config.toml
n_layer = 8
init_std_down = 0.0057
schedule = "wsd"
Below are experts of layer 2 (counted from 0) of a mixture-of-experts language model. Rows are named router (the router's row for the expert), down (a neuron's output weights, with its number) and show model dimensions 288-383. Each number is 200 + 20 x the weight over its row's rms, rounded and kept within 0 to 999.
After each expert's rows: a language model's description of what the expert responds to. This comes from a sample of Wikipedia text that the model never trained on.

# expert 53
router,185,177,192,215,191,186,173,209,217,207,183,214,175,198,182,207,218,220,183,174,207,216,212,209,223,174,185,172,205,199,231,175,173,206,175,225,219,181,191,195,229,210,231,197,216,233,207,243,198,203,186,219,183,199,178,199,216,224,199,236,238,194,184,188,217,218,203,238,220,203,204,205,178,159,208,216,183,179,227,206,213,215,233,195,208,214,241,183,165,209,207,178,180,198,208,192
down0,194,172,167,220,213,210,212,185,193,166,200,194,173,211,223,223,207,227,179,203,227,238,208,174,181,191,197,207,216,195,213,192,178,205,227,206,229,206,217,198,180,181,197,222,189,187,207,191,243,165,191,239,201,199,183,197,197,225,237,192,229,173,186,184,148,229,229,224,207,176,189,193,207,224,241,209,193,210,195,191,173,218,217,178,204,204,190,178,167,198,193,199,232,208,236,219
What it handles: Common abstract nouns. General nouns after prepositions like in, to or of, such as power, fire, water, size, existence, school, often ending a phrase.

# expert 56
router,186,163,208,184,175,191,209,198,199,204,201,186,198,208,176,175,185,193,175,186,204,165,229,172,215,173,163,186,225,209,208,234,181,188,194,193,199,202,186,188,182,221,200,196,198,229,196,182,161,164,176,227,191,191,199,195,213,206,205,193,216,191,188,180,208,234,214,180,202,222,163,207,224,216,191,171,210,194,226,186,214,212,178,206,229,191,197,186,188,211,191,168,213,201,213,216
down0,237,170,197,183,212,177,205,186,195,247,177,233,212,198,190,192,198,212,212,232,193,198,202,192,229,178,219,195,187,187,213,196,176,236,164,193,215,189,211,227,210,201,208,209,195,211,173,152,187,206,193,174,218,179,212,208,180,203,196,218,237,208,203,179,202,176,179,194,234,192,185,216,212,162,169,170,205,167,239,204,210,227,214,208,227,189,221,166,209,211,238,222,187,184,202,193
What it handles: Common nouns after determiners. Singular common nouns right after the, a, his or an ordinal, often sports or media terms, such as season, game, deal, role.

# expert 9
router,191,221,195,223,202,227,221,188,180,219,218,192,203,177,208,215,183,186,203,241,199,183,177,170,224,189,222,204,169,211,201,172,210,181,217,192,212,211,200,213,199,209,187,223,218,207,243,179,203,186,197,188,201,171,208,192,212,234,206,229,202,174,185,183,184,150,195,156,196,191,226,189,201,196,222,216,223,179,196,202,166,210,212,214,176,208,232,182,196,208,212,200,176,155,207,190
down0,200,207,191,199,212,203,193,161,173,181,216,203,192,239,197,223,221,192,211,194,212,152,189,214,219,172,191,251,228,195,221,176,177,198,208,180,174,168,202,199,197,208,186,202,193,181,203,215,228,228,181,219,172,191,199,225,177,196,185,209,214,177,173,222,180,221,205,218,203,179,214,183,191,150,212,204,230,201,225,201,204,195,200,205,201,194,167,210,184,192,185,219,201,174,217,176
What it handles: Quantifiers and number words. Quantifiers and number words after prepositions or articles, often before of or others, such as among many others, the two provinces, various.

# expert 55
router,176,240,227,219,213,212,205,210,212,164,189,196,225,205,205,182,198,187,206,167,169,205,217,235,208,201,153,218,221,220,208,191,203,181,179,195,214,207,198,184,218,239,182,178,210,184,195,213,198,198,226,184,218,206,207,185,217,202,193,206,188,201,221,172,212,189,172,206,192,164,172,204,216,188,175,194,218,234,210,197,204,173,211,176,205,195,185,220,222,209,190,232,236,196,193,251
down0,216,185,194,183,176,182,176,209,207,204,183,197,187,184,181,203,198,169,194,193,222,196,251,182,221,224,218,200,192,192,184,206,191,222,195,232,165,195,190,202,219,189,162,201,183,202,174,187,209,210,202,222,192,214,236,182,178,203,159,213,227,174,200,181,161,190,192,176,206,216,204,210,187,187,191,210,195,224,207,188,216,228,201,183,195,198,191,191,218,231,189,211,217,213,193,194
What it handles: List and infobox markers. Line-initial hyphens, pipes and bullets opening infobox fields, list items and table rows, such as - Website:, - Order:, Clade.

# expert 30
router,211,183,211,163,199,216,201,178,227,180,226,189,203,225,241,216,213,160,182,198,218,161,152,209,196,167,209,158,176,191,182,173,196,201,191,195,176,215,179,211,184,212,194,209,204,184,176,187,187,216,222,190,217,199,220,187,192,229,211,216,197,213,176,229,198,239,234,181,216,231,167,197,220,214,214,192,212,203,203,191,175,195,173,192,218,179,181,198,188,202,183,180,202,194,174,221
down0,190,225,207,189,186,198,200,223,203,189,224,238,249,185,208,194,190,213,175,198,176,209,241,212,212,194,176,176,201,230,129,182,157,221,215,214,203,214,208,214,172,194,198,202,181,167,232,206,204,180,202,185,225,204,199,201,212,204,220,186,185,218,186,210,223,198,198,232,179,181,212,221,219,213,216,255,225,198,195,193,195,193,208,171,216,193,205,170,195,215,212,231,184,208,187,206
What it handles: Proper name parts. Middle or second pieces of multiword proper names after a place or first name, such as Vancouver Whitecaps, Ottawa Redblacks, Stock Exchange.

# expert 15
router,163,195,210,210,184,168,199,218,188,197,185,187,204,196,184,195,204,226,184,201,183,235,213,182,198,198,210,220,197,189,183,225,218,167,224,209,201,237,198,212,207,182,216,195,167,179,176,177,187,182,180,173,195,211,244,204,182,199,191,169,180,212,192,177,181,197,181,213,181,220,185,192,178,217,176,174,218,233,210,206,190,226,187,164,188,220,205,184,180,212,225,189,221,226,212,223
down0,211,195,176,200,200,214,178,186,165,201,168,217,214,188,219,216,194,216,203,197,217,189,214,196,177,220,234,133,248,213,197,175,227,189,210,201,181,221,228,209,220,183,188,190,192,199,209,185,180,179,213,204,208,206,200,201,225,193,194,178,250,184,185,208,160,221,230,205,206,199,220,201,223,199,181,190,193,225,212,217,209,207,201,208,205,181,158,185,189,174,181,168,182,178,206,174
What it handles: Line breaks before headings. Line-break tokens ending a paragraph, table row or list item, especially right before a section heading like ==Reception==.

# expert 16
router,226,243,170,186,227,229,212,197,182,192,199,185,215,228,216,208,176,238,185,229,189,244,219,184,167,225,239,224,175,182,211,210,226,207,200,170,189,229,210,185,195,171,205,184,192,193,217,222,196,210,187,183,182,165,202,219,191,159,219,196,204,174,198,188,170,211,184,177,196,186,213,169,208,198,190,216,209,179,206,184,157,210,213,219,215,200,192,205,201,220,190,219,226,189,221,187
down0,197,208,210,208,234,181,190,219,212,218,217,239,240,208,182,183,209,170,241,170,175,186,182,206,177,229,164,222,201,190,179,184,209,208,189,150,224,210,237,196,206,212,221,204,214,248,236,162,213,228,233,202,225,207,180,206,187,227,173,194,167,235,206,163,207,182,217,213,190,176,206,214,224,203,162,195,229,194,206,208,185,242,201,193,222,246,205,204,221,199,216,187,165,227,216,211
What it handles: Prepositions of and in. The prepositions of and in, sometimes for, on, during or within, after nouns and verbs, as in style of, lessons in, lived in.

# expert 26
router,235,200,183,195,208,210,202,179,219,212,209,197,169,195,207,192,205,215,220,229,216,182,214,167,178,200,199,192,205,235,212,182,173,188,176,205,236,214,238,207,178,205,206,223,199,202,228,221,193,227,183,230,189,207,201,212,210,191,170,215,196,207,203,206,229,171,209,185,196,212,197,232,203,183,226,230,194,214,166,180,175,203,181,192,219,197,201,204,149,169,209,223,182,192,187,230
down0,211,184,164,182,173,231,151,201,185,186,205,190,202,223,192,202,204,188,200,176,233,151,217,210,203,215,202,190,189,193,195,133,223,220,184,190,187,206,210,201,168,187,191,194,179,222,166,163,237,180,202,182,221,209,208,206,197,209,195,207,196,198,203,218,211,168,207,214,189,207,179,201,200,192,235,160,225,166,198,213,231,199,196,187,203,214,196,211,200,181,212,204,229,239,176,229
What it handles: Foreign name endings. Final word pieces of foreign names, places and Latin terms, such as -ia, -io, -ović, -ensis, as in Sarasota, Eredivisie.

# expert 62
router,220,164,187,206,178,213,200,219,194,229,227,194,193,210,189,210,196,201,218,178,208,187,203,215,199,158,201,210,213,191,183,209,229,224,212,214,209,186,203,197,211,206,192,212,241,216,195,191,197,191,201,255,197,192,175,183,186,211,199,184,189,191,210,185,196,208,211,203,223,158,180,212,196,223,196,205,193,243,202,213,148,212,196,191,230,192,184,232,207,237,190,187,205,190,225,207
down0,209,203,189,179,212,220,225,172,219,225,216,223,233,219,190,221,209,208,212,184,192,190,223,208,190,182,193,207,230,182,199,188,173,235,141,225,190,226,227,208,206,188,204,205,220,185,207,187,219,170,170,204,193,210,226,187,178,201,185,229,207,186,184,214,203,201,181,192,229,194,209,188,205,194,181,221,200,212,165,193,184,201,209,236,215,230,174,220,179,193,185,172,161,198,217,203
What it handles: Determiners and table pipes. Determiners and possessives such as the, a, their, his, plus pipe separators in sports results and medal tables.

# expert 21
router,208,229,226,207,191,197,210,182,179,210,197,171,194,174,188,177,214,223,209,219,183,199,173,187,220,202,166,206,181,188,210,144,199,190,203,186,188,186,176,231,178,172,198,223,201,203,205,187,193,217,212,211,210,188,210,187,192,204,203,186,192,198,191,181,168,245,205,187,195,229,201,182,211,211,193,176,232,184,173,185,230,199,201,217,173,206,155,189,181,198,201,172,190,200,199,204
down0,186,182,167,194,191,193,241,207,196,226,189,215,194,179,227,242,210,159,208,157,181,175,202,196,194,205,221,161,169,177,202,201,202,238,220,169,189,213,237,184,185,185,189,202,176,196,194,199,186,198,197,207,195,162,242,182,202,186,191,200,212,185,205,217,179,200,166,194,188,208,199,200,208,160,234,196,187,205,214,194,220,223,213,213,192,185,235,185,196,200,171,196,198,221,202,261
What it handles: Nouns after the. Nouns and adjectives right after the or its, such as the following, the same, the latter, the original, the album's.

# expert 60
router,207,185,166,234,215,218,170,162,171,203,222,186,178,210,188,208,198,206,231,218,176,204,199,214,186,192,204,192,215,219,176,195,202,160,224,175,189,211,202,200,247,178,233,200,194,186,203,201,211,177,209,243,189,181,175,179,174,226,215,212,189,207,220,224,184,220,202,209,217,187,191,166,241,203,194,228,241,204,201,157,172,182,244,203,172,193,172,175,226,210,202,196,216,188,220,239
down0,197,191,185,174,228,228,216,158,203,217,199,201,211,187,200,180,211,217,212,192,217,232,182,212,197,177,190,194,212,221,199,182,207,189,206,235,209,194,224,225,221,194,238,193,236,172,206,196,187,197,239,236,185,220,185,172,232,198,166,238,175,207,237,211,195,186,209,202,228,204,148,188,213,204,217,219,185,235,207,205,187,170,235,167,225,185,212,156,188,205,217,240,193,208,165,229
What it handles: Geographic boilerplate words. Articles, prepositions and labels in formulaic place and census text, such as of the Central District, population was, Average depth.

# expert 40
router,190,209,217,224,192,201,185,235,237,238,181,205,187,188,220,216,211,178,218,184,197,204,193,194,180,172,222,199,176,193,227,218,189,210,168,209,210,161,180,192,178,215,203,222,187,211,205,209,191,240,207,190,154,187,212,228,213,184,213,204,226,187,210,206,208,176,190,230,192,222,203,222,206,211,201,194,182,207,189,210,175,192,238,216,225,192,181,203,168,196,179,192,166,209,226,197
down0,213,192,182,197,195,217,176,211,218,166,212,166,199,200,177,201,206,181,219,172,221,188,221,228,191,169,194,225,206,200,199,217,192,183,197,207,221,217,174,194,186,179,208,197,200,239,225,219,173,222,192,185,176,204,201,203,187,245,214,233,194,217,219,191,193,169,215,165,201,169,197,209,236,208,192,175,208,202,205,194,175,167,206,182,187,209,177,210,205,221,184,184,201,227,197,190
What it handles: Given names. Personal first names and some surnames or place names that begin a name, often after of, by or married, such as Thomas, William, Sarah.

# expert 43
router,180,204,205,224,244,187,210,219,169,178,222,194,165,252,207,213,209,208,227,208,217,185,226,174,185,196,196,185,227,242,199,175,191,230,196,202,240,189,205,190,191,197,222,240,200,214,212,220,215,191,171,195,215,209,197,195,208,171,163,217,210,182,188,177,222,200,177,212,211,217,216,235,184,223,208,240,196,180,212,159,228,222,182,220,169,208,204,206,178,164,206,234,227,192,183,197
down0,194,226,202,211,223,187,209,200,200,210,232,199,192,201,209,210,228,176,209,183,184,197,195,193,223,206,227,213,240,147,206,217,191,217,190,196,229,192,206,186,182,224,176,225,194,233,172,206,220,221,172,201,220,183,195,224,209,189,195,185,182,172,210,179,211,242,193,208,193,200,172,165,156,210,190,182,188,234,239,194,254,221,179,201,188,206,206,183,212,210,225,213,168,201,234,251
What it handles: Noun and plural suffixes. Word-final suffixes forming nouns or plurals, such as -ation, -ions, -ings, -s, -ity, seen in creations, rights, competition.

# expert 45
router,197,189,193,207,216,190,190,215,174,196,256,184,179,182,181,193,201,231,207,192,182,207,201,207,199,194,210,206,206,156,204,152,160,207,229,205,168,205,187,177,170,216,220,190,163,245,180,211,206,191,183,212,228,182,166,228,169,198,241,224,225,185,201,186,163,247,195,190,218,164,198,188,221,226,214,213,238,198,187,208,170,167,249,225,235,196,217,206,183,206,208,180,226,235,184,201
down0,172,225,170,187,182,212,223,240,199,192,179,190,170,210,208,184,219,209,174,215,199,200,214,198,215,149,201,186,213,195,203,184,206,192,171,192,225,183,199,196,198,256,220,215,171,213,210,252,182,174,231,164,201,197,203,193,200,184,171,191,219,210,173,207,208,199,211,190,227,252,187,190,213,218,202,222,178,203,179,178,222,205,204,178,177,189,187,174,172,169,223,198,172,193,195,186
What it handles: Articles and New. The word the after prepositions like on, in, of, plus possessives and New in place names, such as on the other hand, Papua New Guinea.

# expert 59
router,189,219,215,226,226,187,211,159,185,204,205,190,206,224,189,169,217,214,269,204,207,195,223,213,182,207,179,196,216,184,197,209,187,170,207,209,194,203,203,163,199,207,207,230,214,183,176,210,231,223,180,205,196,215,268,176,153,186,184,228,211,220,206,192,235,197,192,244,204,208,170,213,190,170,214,219,191,205,165,191,186,199,183,228,193,184,208,209,250,192,177,217,212,188,191,212
down0,186,188,215,208,188,225,211,212,201,219,208,197,212,218,188,198,233,199,191,214,238,187,224,227,186,222,177,197,214,182,185,204,189,233,187,192,202,219,193,214,228,204,182,207,191,201,161,203,146,208,176,218,227,188,182,203,199,226,224,195,201,205,166,218,170,215,186,179,179,232,175,191,167,209,207,205,213,234,187,199,217,189,226,196,183,159,201,212,217,176,197,175,226,209,220,197
What it handles: Infobox fields and breaks. Line breaks, dashes, colons and field labels in infobox and taxobox lists, such as Location, Born, Phylum, Coordinates, Website.

# expert 23
router,207,205,191,194,219,212,181,188,191,184,211,162,194,219,213,217,218,217,230,227,227,190,199,217,195,190,170,162,230,181,180,184,172,229,205,224,203,194,188,205,191,221,191,170,233,216,215,230,180,219,240,182,213,245,189,215,211,192,184,192,204,197,208,190,203,220,199,182,199,241,197,204,231,195,222,244,189,188,198,192,235,176,180,175,210,220,171,182,197,208,213,208,212,201,172,177
down0,213,215,205,193,202,201,212,206,175,165,220,180,215,178,203,153,209,195,197,239,179,179,185,184,236,177,200,179,185,187,190,192,184,201,207,223,202,195,231,240,187,195,214,235,211,172,203,205,171,223,218,221,204,184,170,167,224,213,162,181,215,219,203,211,175,156,192,197,208,193,215,184,216,207,209,226,211,210,211,178,173,201,207,223,210,185,209,178,195,191,204,220,214,232,200,181
What it handles: Name ending pieces. Middle and final word pieces of proper names, places and surnames, such as -al, -ington, -field, -ton, as in Killaloe, Gornal.